From a checkpoint of a small mixture-of-experts model trained on Wikipedia: a variant of SOAP for the experts.
Below are experts of layer 3 (counted from 0) of a mixture-of-experts language model. Rows are named router (the router's row for the expert), gate (a neuron's input weights, with its number), up (a neuron's input weights, with its number) and show model dimensions 192-287. Each number is 128 + 24 x the weight over its row's rms, rounded and kept within 0 to 255.
Before each expert's rows: a language model's description of what the expert responds to. This comes from a sample of Wikipedia text that the model never trained on.

# expert 44
Copula and auxiliaries. Forms of be and auxiliaries after a sentence subject, especially in opening definitions, such as team was, Cerophytidae are, has been.
router [ 84  85 152 124  84 134 181 120 131 168 136 137 106 144 136 101 180 179 122  96 129 130 159 127 156 112 136 128 126 146 107 117 154  91 114  95 155 140 103 150 112  94 154 104  84 109 123 181 145 145 107 177 150 150 103 168 190  85 108 146 123 101  98  72 146 118 162 151 167 155 124 145 129 103 133 142 133 133  99 151 107 165 149 132  90 132 136  80 122 123 117 148 135  84 160 150]
gate0 [135 137 113 127 129  74 101 102 112 151 100 108 136 129 128 105 167  89 115 140 128 139 129 136 145 133 107 118 145 129 101 155  70 157 111 120  72 124  85 172  97 145 133  80 102 139 113 120 148  95 124  70 134 163 151 205 121 139  99 165 117  94 164 164 118 112 100  90 143 137 144 131 140 150 158 134  97 118  67  93 145 173 126 119 116 177 162 147 152 139  93 122 113 131 107 136]
up0 [116 131 148 124  84  91 117 104 136 124 155 151 124 156 127 140 123 118 160 105 106 158 190 107 107 137 105 119 168  99 114 152 108 112 133 142  97 106 116 119 127 120 114 158 127 121 114 126 103 125 131 131 110  90 122 158 121 102 146 166  94 141 167 125 133 115 144 141 121 129 110 126  78 124  93  61 150 131  86 125  88  85 126  75 109 125 128 108 127 123 108 125 126 128 113  85]
gate1 [154 152 132 159 153 100 112 135 121 177 123  83 190 137 145 102 119 134 148 127 151 143 137 112  79 119 129 115 120 122 106  92 144 145 132 124 136 113 102 127 112 120 117 121 151 133 146 131 178 109 141 139 155 109 130 129 100 115 148  94 107 138 107  62  92 159 114 130 132 123 140 119 175 113 119 122 168 130  91  77 141 134 122 124 123 124 165 118 125 106 158  84 118 154 119 118]
up1 [136 153 113 126 117 142 148 142 111 114 158 145 108 149 151 128 154 118 103  98 149 127 138  86 142  96 108  95  83 132 121 137 116 122 103 149  90 117 131 156 180 114 147 134 122  96 111 106 138 103 149 111 157 156 155 118 159 118 158 150 103 113 132 149 103 176 117 144 181 129 142 132 133 140 101 152 108 142 128  77  81 118 105 166 121 142  69 121 132 129 156 136 125 110 143  69]
gate2 [100 111 115 144 118 149 112 134 115 177 137 115 125 148 134 116 115 132 112 152 107  87 139 142 146 139  99 126  91 108 189 135  89 140  93 120 102  98 127 183 118 135  98 112 132 112 142 138 147 105 148 163 142 108 110 130 143 109  95 139 135 164 124 157 143 121 141 151 147  89 121 150 172  99  98 126 132 120 148  89 102 153 136 148 137 137 153 100  90  94 130 126 110 133 156  72]
up2 [128 122 117 102  96 130 136 158 159 145 141 153 143 134 119  82  81 144 156 139  81 143 141 133 178 116 114  98 111 133 126 123 122 168 128 160 128 121 167 165 139 123 144 179 147 146 183  97 129 129 123 120  82 148 135 120 127 141 143 131 110 126 138  92  77 136 132 140  92 111  95 117 140 159 138 156 101 116 114 141 145 136 102 142 129 112 157 149 122  84 121  80 138 159 128 124]
gate3 [137 149 115 115 151 124 156 126 167 121 117 140 111 138 160 105 118 110 152 109 114 129 119 132 126  93 153 146 114 133 141 114 112 143 124 176 149 190 145 141 102 121 147 115 130 147 134 144 124 129  92  86 125  90 161 101 158 140 106 111 140 169 101 156 164 116 122 129 145 109 108 156 135 120 119  93 152 134 105 146 155 155  97 142 139 135 146 145 139 105 165  99  76 137 148 115]
up3 [162 149 125 139 145 124 140  92  82 139 141 124  81 151 169  72 192 130 124  86 125 141 110 127 151 106  90 134 137 140 131 121 130 146  88 142 122  93  95 166 125 144 131 144 166 148 109 128 117 141 132 109 130 142 152 128 159 106 101 130 142 143 138 111 152  91 131 104 118 151 121 103  91 118 118  92 135 117 148 134 155 110 117  85 116 143 112 165 149 151 133 113 111 117 117 165]
gate4 [131 168 111 168 116 124 138 128 122 148 178 108  76 126 136 148 154 160  95 170 158 123 149 113 180 139 122 120 106 120 127 156 158  56 132 155 157 114 162 115 147 127 119 130 159  97 124 126  91 144 136 130 136 160 134 130 111 138  87 147 151 132 158 112 155 115 136 136 143 163 137 126 130  86  99 110 134 133 127 143 123 134  89 130 137 102 154 118 140 134 129  93 100 111 101 149]
up4 [180 134 132 110 126 114 122 131 151 117 129 122  90 141 109 108 152 185 175 123 135 147 131 131 128 175 133 106  90 132 113 104 147 139 120 104 125 120 146 123 120 123 117 132 143 165 121 130 134 128 121 141 113 154 193 137  59 145 172 146  72 116 129 130 102 133 125 128 140  85 135 181 185 132 117 144 134  94 104 115  98 101 110 121 142 117 143 129 153 151 153 108 100 147 120 149]

# expert 4
Clause-linking function words. Conjunctions, relative pronouns and subordinators opening a clause in prose, such as but, that, while, which, because, plus following subject pronouns.
router [137 116 113 127 142  92 127 125  79 129 120  94 113 128 140 116 144  61 156 111 145 135 136 119 152 137  86 120 130 143 125 118 125 167 103 101 104 106 149 150 154  83 125 113 175  91 117 140  96 116 138 105 119 140  94 156 133  79 152 104 132 166 118 127  89 132 123 115 146 105  93 128 152 118 131 107 167 132 131 156 120 122 130 133 142 101 138 116 129  84 102 169 101  98 137 159]
gate0 [139 127 125 126 122 123 125  69 108 101 113 142 101 133 119 146 111  64 124 149 160 126 140 141  78 137 152 114 113 149 118 167 185  79 100  98 130 143 134 162 165 127 144 182 135 164  88 125 140 146  90 165 108 173 103 161 145 114 113 127 120 123 151 104 126 127 144 129  98 146 163 124 160 144 126  97 127 127 104 137 146 163 125 175 107 149 138 171 146 142 129  95 113 123 103 143]
up0 [103 111 104 128 152 141 154 157 122 112 177 126 153 115 111 156 147 111 149 106 160 131 137 156 136 142 125  93 141 122 145 160 103 114 143 110 119 132 143 128 130 120 134 150 166  98 115 137 101 110 118 155 103 152  98 110  90 108 130 148  70 150 142 138 133 149 170 143 113 122  98 100 139 110 108 136 101  99 130 133  96 128 156 103  96  91 139 120 157 138  60 125 162 160 150 156]
gate1 [118 124 133  99 128 114 133 133  84 158 156 137 131 156 139 130 114 108 124 108 131 177 162 118 151 138 114 121 136  96 168 124 135  97 132 133 129 105 122  63 155 105 124 127 127 122 133 137 119 101 126  91 159 128 108 135 132 146 140 100 119 129 104  99  97 152 107 179 133 151 111 114 144 121 133 129  73 124 104  94 167 139 142 169 131  96 153 132 117 142 112 155 139 159 121 112]
up1 [138 117 125 156 131 127 147 151  88  52 190 134 155 112 157 153 100 119 148 109 143 131 129  89 142 120 120 102 126 105 115 136 114 138  99 156 113  88 125 116 126 116 142 119 149 119 133 145  97 116 124 107 176 133 128  92 131 148  96 135 112 110 170 115 108 138 130 113 129 176 113 102 114 138 120 150 164 108 146 116 142 150 158 148 126 148 161 159 104  88 114 141 167 150 115  84]
gate2 [ 93 168 131 149 128 114  99 129  92 127 129 131 162 146 120 137 118 106 148 179  84 117 116 132  97 146 127 126 115 125 149 118 106 124 136 136 116 100 104 162 121 134 105 108 120 152 128 131 131 106 161 166 129 113 135 114 132 116 111 140 160 156 128 126 161 156 130  90 139 137 104 109 170 138 145 123 112 141 111 134 130 140 171 119 139  97 160 131  78 129 153 146  97 133 170  96]
up2 [ 86 164 123 152 151 109  80 122 140 128 162 140 101  97 132 121 124 145  93 169 154 142 123 108 131 147 167 128 130 117 136 135 104 113 131 138 145 150 105 144 139 133  97 180 163 153 135 155 120 106 138  73 139 138 103 160 111 111 138 129 109  86 107 113 143 130 174  81 164 119 115 110 144 128  89 132 104  96 151 115 141 112 104 137 162 149 152 105 112 118 108 124 166 149 151  98]
gate3 [132 155 115  95  98 117 121 132 129 159 152 106 109 139 104 136  91 113 143 145 124 123 153 119 125 140 117 151 132 111 147 123 157 130 107 116 128 128 171 100 130  99 146 108 112 171 139 107 106 129 134 111 116 127 200 117 176 130 150 120 115 119 125 129 143 167 143 131 141  79 113 116 105 143 101  94 155 132 151 162  85 117 103 153  96 135 129 103 126 119  92 142 134  77 120  77]
up3 [133 155 127 116 117 134  84 130  86 139 142 135  93 132 121 120 120 123 134 103 102 132 140 146 186 156 138 150 122 143 139  89 141 113 123 138 178 151 119 172 144 140 141 153 120 137 171 100 106 153 156 142 133 151 146 120 120 106 100 168 159 160 125 106 154 109 166 117 113 151 154  95 107 102 124 158  82 155 110 162 111 109 126 127 141 132 145 123 167 143 141 106 179 164 108 160]
gate4 [130 122 105 131 132 153 182 110 123 101 163 124  76 110 100  94 163 118 120 146 110  72 156 158 126 166 110 105 119 145 104 163 110 134 132 105 102 104 157 109 105 150 126 110 116 116 179 156  97 100 131 138 117 163 135 114 103 137 127 151 133 143 151 118  94  78 117 179 133 116 110  83 107  93  86 115 131 130 117 117 127 133 135 122  95  82 152 141 129 123 124 114  93  91 121 145]
up4 [117 132 161 123  90 152 101 140 133 140 105 160 136 202 157 105 154 144 164 132 150 133 104 133 120 124 140 104 105  98 142 134  94 122 141 137  96  80  98  89 129 127 102 121 112 154 143  74 136  86 108 115 122 115 126 120 120 137 148  90 114 124 132  96 136 132 126 127 116 110 123 155 120 130 138  86 107 108  68 183 160 162 103 120 105 114 106 102 113 128  95 111 134 137 118 130]

# expert 57
Relative pronouns, clause words. Relative and subject pronouns opening a clause, mainly which after a comma, plus that, who, where, this, in narrative prose.
router [137 124 122 145 140 112 135 131  93 136 152 115 118  90 146 108 147  88 119 112 158  95 151 129 127 138 124 112  95 136 121 119 160 104  88 101 101  94 155  62 148  92 133  94 146  52 103 134  78 149 177 126 130 135 105 172 128 103 138 137 118 136  92 128 118  97  85 129 120 129  69  99 135 135 105 176 128 134 158 152 105 141 118 148 125 132 158 140 137  93  91 149 145 141 157 132]
gate0 [139 110  90 131 123 111 100  82 130 126 149 143 135 118 160 146 158 114 160 141 144 126 122 144 146  95 117  84 103 137 122 112 147 150 109 141 105 167  87 171 109 117 152 146 125 139 133 107 106 119 102 158 103 132 139 121 110 159 166 133 136 129 109 148 141  95 140 102  99 125  87 126  95 156 152  97 153 168  86 122 158 135 129 132 134 145 119 116 137 122 116 137 101 169 104  94]
up0 [122  98  90 169 110 124 130 104 127 138 138 147 160 115 122 121  93 106 141  70 138 130 143 134 128 132 108  63 115 120 129 146 150 121 130 145  91  78 138 124 120 123  97 141 161 142 126 132 100 134  82 113 143 101 118 135 115 132 116 116 134 136 110 106 127 105 121  91 141 143  83 153  95 134 110 113 150  81 128  94 115  78 105 134 119 127 161  69 150 151  86 140 120 127 106 157]
gate1 [150 164 139 141 142 119 129 140 134 135  82 115  95 117 109 116 154 145 119 110 163 134 183 141 129 146 120 140 159 167 165 146 143 148 148 127 133  87 118 135 142 117 119 102  90 137 113 137 109 107 146  96 115 167  93  74 118 145 143 110 126 178 147 103 151 164 153 141 123 137 147 127 119 122 155 146 114 120 112  80 149 127 132 109 110 106 109  91 132 112 103 127 146 118 104 129]
up1 [120 112 146  94 148 115 116 178 120 115 128 139 143 130 136 129 153 141 136 119 153 123 143 171 146 107 103  96  89 146 116 136 146 111 139 145 152 116  97 171 176  86 135 101 142 114 109 112 148  98  80  94 141 132 148 107 122 119  97 155 131 173 138 128 118 172 169 137  98 106 115  93 119 173 112 132 137 114 144 137 100 148  98 133 119 147 118 151 162 113 151  91 144  88 135 139]
gate2 [115 141 155 117 151 137 123  97  97 130 171 160  95 105 155 109  99 102 117 151 113 133  68 136 146 105 128  88 166 130 188 117 164 111 122 153 143 128 154 129 140 150 105 134  93 115 109 118 146 107 177 107 109 131 129 127 154  96 145 146 142  77 140 134 135 124 140  83 134 144 140 103 172 106 108  97 118 126 152 123 152 143 161 119 115 166 188 109 123 136  83 174 135 128 155 117]
up2 [143 110 130 137 111  92 109 106 134 105 141 141 124 142  99 110 123 164 158 130 127 154 141 131 133 156 142 134 172 126 107 138 124 121 115 107 128 115 173 150  90 113  45 156 121 123 160 140 163 117 174 124 117 104 117 106 125 106 111 127  85 152 104 166 124 131 176 138 139 111 107 125 138 104 156 121 140 138 113 135 109 135 136 103 118 159 101 146 133 118 163  70 111 151  90  67]
gate3 [152 125  91  95 135 164 124 121  83 121 125 178 121 145 164 124  83  81 161 116 136  86 125 138 112 142 110 127  98  83 161 116 125 112 117 156 157 181 110 133  94 120 101 109 129 157 111 157  70 106 125 144 136 135 131 145 148 135 148 150 162 125 141 139 123 173 145 166 160 135 152 120 135 167 145  99 129 131 118 117  84 103 135 118 126 124 121 111 140 123 145 144  79 104 156 148]
up3 [159 164 129 168 103 142 130 122 121 160 135 121 123 134 129 117 109 137 124  88 119 119 127 167 134 146 165 158 140 135 122  94 123 117 153 109 172 147  61 117 147 120 140 121 132 160 135  59  92  96 149 136 134 125 141 144 105 106 135 164 154 175 125 112 131  67 117 132 113 181 146 111 155 157 147 118  78 148 121 113 149 170 122 137 134 125 189 134 160  98  84 148 112 109 137 128]
gate4 [101 120 145 122 166 128 141 109  88  85 133 141 110 142 116 109 142  85 134 103 145 106 103 127 172 143 119 132 125 151 111 121 109 123 125  67  92 116 132  67 147 113 101  84 126 129 136 126  92 119 132 165 139 129 165 145 130 137 156 150 121 139 161 133 138 107 156 193 103  90 100 122 129  90 122 137 100 125 169 114 148 168 155  95 112 102 157 123 173 101 110 110 106 126  97 146]
up4 [102 124 113 148 110 134 128 156 177 159 123 144 121 127 106 115 147 160 119 135 133 144 117 162 170  96 123 106 185 139 142 148 115 117 123 150 121  95 139 126  87 137 114 165 119 142 131 108 126 122 129  79 153 103 149 141 101 197 140  83 120 143 117  84  96 146 145 121 223 145  96 150 127 153  78 123 147 133 103 138 118 121 110 118 116 148 135 130 139 131 155 100 106  95 103  71]